Experts of a small language model.
Size: 9 layers, width 512, vocabulary 15690, 253M parameters.
Experts: 256 experts in each of 9 layers, 96 GELU neurons an expert.
Training: a variant of Adam for the experts, 1439M tokens.
Below are experts of layer 5 (counted from 0) of a mixture-of-experts language model. Rows are named router (the router's row for the expert), up (a neuron's input weights, with its number), down (a neuron's output weights, with its number) and show model dimensions 192-255. Each number is 128 + 24 x the weight over its row's rms, rounded and kept within 0 to 255. Numbers have three digits each.
After each expert's rows: "mostly gets" lists some tokens that are sent to it at least half of the time. This comes from a sample of Wikipedia text that the model never trained on.

# expert 225
router:169150109144148103137152123154140143134094094123116162123151156136103115165107189139146117135136156116141118120099099121155109129160141148128121145148122081144097096126152113152116121130165147
up0:111131147103087142142112152124105135121098095120113106147120131173171132095125144136131102112178128194110113117146160140118153138137135124156149126117114122150166135186132142112138090103117081
down0:170098136126133091142132134113097132124143161160135110111109067139118129098171113126123144118120141138114128096084128151109115145102122137103140129155098117123120154092089139146109085164113135
up1:130130150087175120161113101107124134158098118084103176115157121150088103132098142095132141134106116132121132071146141152136120088095139145090068141134165149129175158143145128114128126133155135
down1:134147084131108096093134139148159121101141105170111126094148120173149125129132101140115165100150126122126059098108128120130133150112078122155140137185185140102134106122082078105131128162117139
up2:141129135106099103177138134129092108140106143140146122125173094097115105147183108133116122118138141129120137129097139131106100123099126124168128071079112152097117133143152111129118158184168144
down2:147123112171133156157153159155129125071161103129119102135087128140112141109101151111135140185110129116128140130148095133138111139111128140133160149101135156123124072114132137147143149110094110
mostly gets: " rural", " (/", " ancient", "onomous", " administrative", " southern"

# expert 133
router:142143156137100088140118158087141088120135099145138162119156162138145083137117084105127129139099123134159106148144120107119132172116154140104108116128145106150136138101120145120146147118139131
up0:133110147149105129119150139141151102138115179109091137145143124135161131178124146137122105149150141114132122134148144133146132143098112113098094115122140137127114122120107142125116105123132129
down0:148097118159141119059147104138117125184148120102100084124146143100096131136077106135140109135125131109114117117128137112094099116096112132128118120148105098140119138139153099071186139173089118
up1:152170140133162126110157138115157108134128146130143145107146146121135145129156115108165152148138151109116119168166084137135110127107133139152123121129135135100142143117149165099136108112132132
down1:154112166127134158125146118129081141124173134071130106122119124130123160113130127144095118110103100142133168134114105145178129139153120090060159135121124128090131157121119121083134106129160104
up2:127086156217135102137146108145139179118114088132120113129117117123083116149138125131113134141124100103104129156137157139128142132118110178171103150127152185142107141079111094125119130136136126
down2:128098132150142125155124152090078113139135123127139103121140122144080165129146166132135158115126097155122138137123100076135126129160118117136129115163137109120123133172138129141103155158100162
mostly gets: " |\n", "°N", "|---|---|---|---|\n", "|---|---|---|---|---|---|\n", "|---|---|---|\n", "|---|---|---|---|---|\n"

# expert 61
router:147114152167130139134197104159114121150102114095127138116111131133121115135129153108132095139149135116095101137123156148172109125144154096127122119112139096187123134126110156123089103136143109
up0:150164137171107132142143160132096123129149143151118123101113142130105062157104109117122189126128168136151127119108133124119075108122130130122139163124115138146086118133094139155145116133091101
down0:122151106110120156144114124153135160142092091106138122135113105160137147080134143075108141094145162161129167128142090091159128105144148159142130082074129128120147132112110109132153109169120127
up1:102112137083122095099127101136105108134081115147198170096119117094155126120163145090101143169120115162139140100137124144130134155120150118147100157113099117107114117157146134078104162156131157
down1:148085151126147128121175154159150187099133150105136083068117112133155150111128128122173146139119159130124154123123144143130146156107138105124155114114144161118129121126145123094148123082137123
up2:127130151155164131121140145147150162146161123125092141127158126062081076095093106148129151118140119148164153124097147137081094191125126118116145101081120153133107131119130166127116129132138148
down2:083108111148148089159117123123111090139166139080102121092120157108138173108147122118115193125145116125115083124139138131143128115141141164144124132128133120070153111119130098128179148147160140
mostly gets: "Personal", " Preceded", "See", "Species", " Species", "Career"

# expert 220
router:102169112136115118128149140103120161119085057153158128145119115128115118156101103150143128127135141131167124159100142140131113117119138141180113133125145125110132110171134112173152132139137146
up0:110108129135181128141106116119115159097142106134140127117137152109137129084106135151132137090130125136109143103060094135094096112151103125112114152113155130162131109088143133131124124132135154
down0:100153119153123172161148175112137125112141132093148100132117087142105111086125102137111147182130125120104151139141101132140127161079168151128147127108127115145122098165157092136141110092127140
up1:109147126101108139136085102098119099134086079141117139107120109162120076133075071134121125134093157158127146149091123141132134121150117104149075106122121077156131141125140149098138137123138136
down1:117116130131132121079133127145137155140153146133102105110113092134136100117129128128103110121151105117128082089111109106136103122151114132096086137105110104187105132128133122101121127127139086
up2:097108150161151122124119135128146115155107134132147151128149108155090126101086138118133105086100115125124138157160168152152106092096129114149133107051104126144116132139144127158151130103116068
down2:115111093122108150167163082147145139187106156170122138129107151120185127140141172072108185143155143144108132111130174177154109126130190100130161118096160155130114086100118150149126170143104109
mostly gets: " Pat", " Mat", " Kat", " Ant", " Pet", " Dan"

# expert 252
router:109130111128102172123112156113084126140152140080164092145123116157165148144144126130142119174084136117127145083128191093126148089128115139107087137121128115120140159091103124099108155141110141
up0:144162158119127132143153145146147120077133103159090150125112093113125122111090101132145114114127151065142132105112041097116104082140087124116120193150149139126127185131125132132130136139116077
down0:116116178130157121120119153141133112176161122134145119118118140143146135127141086118128150108131135120137197145144142122097158104128128117076171134146116136125120147131149144139117111110127093
up1:170169127152108129154137120144100153116133114151146098087099086137138130131132125091120117097113139123140120126138126152142075184108121143116122085134130109164185124152112142150114095150130102
down1:171124144132137169136094143071144157143137120168142153143132111144133158134131089098129138146138082150120214112098107087149115109115148161112112104121128145146076139101137090138146110096193121
up2:139176167168141156119165101105101126139126078130146111135093107115097076108144131119131141081098078120128146132110114115168204160140155098083111170147136115145148088129118090127141150127117102
down2:129156157134132150133146077164119168151094117161139089113152142113143099158128147153080107089161138110129066136111078149191156120137123165133116121106123126131138111158107164082092113119113147
mostly gets: " building", " review", " construction", " design", " History", " report"

# expert 224
router:133134139120125094128160159120108099109108071139138108181174107165097141099111098088121106100134154100112121138116105109127149157133118124107137174117116114146112167135148097150152114146154123
up0:103136098158139144105132098098101169130131142134136085141114077119130113085149145111131171153160137081121159096114114117114158136116119106153117162104125133127122124133146119142165148150122125
down0:135115139131121108119118129125168150110135096144121129137143121108130140152164133146089116134126136103136255155131114129129132078120150139138127129120134119138131113146133140135114139133138137
up1:110125120170145140110131129138106148154150166144145167133136136110135139126175078122120152128132110140131122144158110147138162111072147103123087122125154145138138128109102124091139060142147126
down1:105156131148142123116156154112182141164101140159131110120129124112130115131132123140122140105114153106130255120127108101091143110093136149130129111153120100097164136154121087148110142126091147
up2:134141142113161118155144123127112139100122141120100130116146136124126109108131132102131151108151120117121103146128135159177078173148159149089152148102158098143113147148093136117110144149112124
down2:119085123106151146125111128126103111113109126103123090120088089127142135113115116152148113112143137156121066142133140151094135127186100106144155110129130130152134111124133116120124143123095076
mostly gets: "=", " genus", " titled", " Genus", " renamed", " sister"

# expert 176
router:120139152143089109154126126120135121106142099124132113127170118111130091081119119095128130145174126155146130150091138107132115138159122130098109140147132138117122113175100158137103112136119141
up0:137170107163141152106155086157172145102094137097132108109131168111129102147126093120145071146152123192180147133145127115110136113107122088094151190129097138152130134131091128119115133064161134
down0:134133152107127164135095155144136132130110135168125110147147179148138111178185140135140120118085145078114106135129125149141146125135131123119134141147100169119098136102118133097100104119108069
up1:145148089130157142104103144124107155113113146086154151063146133134116131147126113128146129093166118129127106126126124150147136141162120135143161130126097130117109170130129123107128108167154117
down1:157151112184140128139125152146118129125136125131130118150130151174114138131097131091119105134141121132178179125099130133096090130128121088154122090122157124108132140150074080128136127115133136
up2:095132113118120154109103133136165122111145126147178169165121130099141154069102096126112121141131110161112132092127147114133121130100163112123126168108125139162109137170141141149170128166083097
down2:098110118147104114107122162110139105140165132123107130172166143083100122110095138104165117120093128142113128079128116131168104157140120128117176142152083125134124101083150143119105121155129106
mostly gets: " Barry", " Lu", " Lou", " Jane", " Jones", " Laura"

# expert 95
router:141125123088110059131110092098118151136106144167097146118109112111122115124104103121162101144146128087158118133111150156120102140111123119121113128115159118120120112190117114129148075131090146
up0:160119096108117135110143149119118128147154119166087113116166152114094126145122123155150119134134106110104103152110145144187157155115127119104111094128123121116086164117094147101118111122143131
down0:138127099143152171109092142140109135111135116138138114115119078135154169103162146130079120178127056140168093085140129106113150137134143119156089133115157118089108131128132136128155097117124134
up1:113172130136122113096113094130170113140122176110136124162134110140185122170132111171146105131138147158156109131157135108131133149134102097158140117123098134125119128125153110141137135133146153
down1:130120120129100075108120131161147147087102112120125105095111115151099114143155126119155143105126120132126107154139153144090100141103125111141102152118155114107102107132107119107098067143160107
up2:151129145140165110084098105142086105130144098068165144126102157130156124148133114185152163131125134181143115107103111142137155122101115147152059141166142139130140151123165165102096158111091164
down2:157140148092113144150104134110121125121137137130153163146132086115124130142129083155102177097132130113135151149133077148108115186136123130092134110118119127130138159124141099147146096115138095
mostly gets: " José", " É", " Puerto", " Carlos", " Barcelona", " André"

# expert 24
router:126103167144101125153137120125132109135134065163110087114141112152145113117102076094153123132147098125125158145154089110144067120117173165099120133115143124122136137163116094135161149157120132
up0:133142114091126126127135108143144141118167124138077150126121155096143132124110095168171149150179095096117114139122112133124140134113138088143079131142141134124128134122125145157153064107140125
down0:159132108155127107095103126105148134162092120088092158122136132153162143125114121124145145155120144151136130137110113085115124154148133108090126100108138106105098102156158167119150092151098166
up1:109136147126149159134117118096076126124157134149126124065123127138136122133127117091074107142151144121146135154107179119081131147114157109185124106130133054103102138155138125169139092162111127
down1:136118128103119113161126122138138124151073170096107145150119149111166167151113151157087107160138121160156255167089124154164100084136141103104143118136063141111162160116134144093151150147134110
up2:144134103161151103122097099109106086166206142135114153129097143140161114136125135089132135159119133147098151129119121123134128111139125174138109111115168134122142157133106112121156132140120088
down2:158111116115139151152149119095090112156142083122136121164162121159096104138116122104154116136133139119100191112125148145137121121137106158115144112117110147124116074118116146148134134166160144
mostly gets: " —\n", " include", ",\n", "\":", "\"\n", " titled"

# expert 60
router:125111132128130131094110119157144115130130123141127136135147118131091143137114138152120153188160139106132093111149140090128107108148095130129161129078116130132134114146144130113144120078121100
up0:175163119138156112149099127086112171165097145097150183140125123120117126133107092134120137125130103092122095180102132179113125152118106144102112122133159154108147080090149125121152137155125115
down0:112177162128167105177080109143119136097118145128132117103105139111145139097128107137098127119128145129124143150163145127106119108139114112141080174136137068163174142129090143132143142146140137
up1:121145153145114094100146099118131144106129126095164131116162126106121119146105140134135166095164151164104099101130103135143097111210129145112154080167135128156125095133140111133123104121096123
down1:147147175113119135063102151162121146133122112136141106151133153110067133128118131141149102142119118111130140112108111126106141153118164145127127102099105138158155116120130102157134111170154157
up2:133138132137122120122108124124129127133140131147141131101107127101131095158140097144157180145175099108145077096139140140125131127200129146118125099133143153170128143177131089168144138103126117
down2:155134127184133137121140095104140145104146169102114140087129114130130136130145130126147091138148135109165131134151108171108119108168166147124158096102100125110092107113105140128109132088127131
mostly gets: " expl", " dec", " dis", " ins", " inv", " trans"

# expert 81
router:136168130141130152176194117118138092109124102156128110162155133115156140097141112116154131158139113131104156162115115094147122147080152082106103143097155095121134133138131096131126097117124143
up0:148093093081120115136087090147126171109129136126094093128142092131119151175114138144146100133166139110112144095147130097134162081136130112116098131106146155128098138150121147151128126083122092
down0:160117157122134109135124160142130087162128166095148133155136146159119108110139111122118134126135127175152116149145119119078109134134151101154146120185129142141125097105169186160171162143143124
up1:156130159127131094132139106100082156120152162134127126123136159110113114110075123112148101144113110141083136138099155153141160121100098161101149193186102139127116115166136122147120123156131123
down1:126121098141124124147119136154136140127105109130138162117109118174133159118152158158122135115128105154114140138113128110155137126148157146118142102123128134099162125084153155104121169181151146
up2:168121106148104156150133122130124085118136069116140112119137147155133153134138121143147101191111162106166109093167140086071091122079145169151083162117115134143135143107137127160144111135112135
down2:070159116145162138085117067095153142152111104108121122100103123067133116124163135160129112098118125096142096144075120129158135124134121109120106133123119136080102157152102124123078166093112173
mostly gets: " director", " father", " writer", " singer", " politician", " president"

# expert 245
router:143177114133142102128145132142131139137145123091124134153127107181109121097135131100123157142115142148147099106138120092166116123160148120147098102099130146118134134104161096164178150102095126
up0:179102112079144106123121113176136135159134117112147086136119149145084137141113123149129140109153090165118102147129127145119143143150107140135081118121139163154161111083110088125108132130162127
down0:137153124093145122123137155161160077121118094107140127141130084105107123148132148139101121141165109123121120104143113133102111124111103132110108109153147142104093151138169101114155168155145134
up1:151161114141135126135098129170111133091152137127126109116145102167107119105138133143157167119097151138144096153160139128138153085102167171157166135183113167116123082108125100156140106119106179
down1:075153132122090126142119147122140080137119121107125085120102099128121109124170185092125167108122115185097136153108110093180124145146129111108100097158156137138129119106111131135121154152131113
up2:130136111115123157155089111157090130101173116106163167138174172133114132115093104143132150123097123095076121154143111093130131143106144150155126140120123115140131144103126116103153141129126129
down2:169153139087105114119134119148089106151122099099133175094144141160128138145147122119093116156126145108106146091126122126128117098159159159113122157130135143133129164137114124119133121113117109
mostly gets: " Hel", " Cy", " syn", " gen", " drug", " cycl"

# expert 195
router:140101141129166110124129197119157108106159107114146125123159133187097140113141139119128130142091118170133110122069145148145135132143137136157187144135119072104093152132127126146111115142128129
up0:126108112089099079072137132100092163121162157120122131112084119146124110136162146117088131152136162108126107108100130172136137078133155153151104116123137135094149183132138147122148112145161112
down0:112147140128152136129119103165127164171071140127142145159123156153165136142076134109119112136062100142086121148125116117093142157119127154129171129149103120139144119145132141129130088105133126
up1:109131107155122127149099155103086167132122133140126133148128119137093127153115135095147121131140129116141133098136106073135175185153100076101127114135078146088098186143097111106111147111120151
down1:118169165181139134155101115132145141154127137137150069102133099134088121162130177118085152114089126119112059107134127154097112148113159152133138096118145122169104108115170123101093118158092106
up2:136158085139079121152118128151099163176118109177105133122153146156165141139141127130143128108110109145136099124117141134106081120104154100116148139145173120122141119081128115116162101138119210
down2:112117117156141160133132080122133113138100143157146147101091177136127132148135111095108114081110146109143069098118135161138142140109150138111143150129126108174163095130132121133142137112181097
mostly gets: "|---|---|---|---|\n", "|---|---|---|---|---|---|\n", "|---|---|---|\n", "|---|---|---|---|---|\n", " Preceded", "|---|---|\n"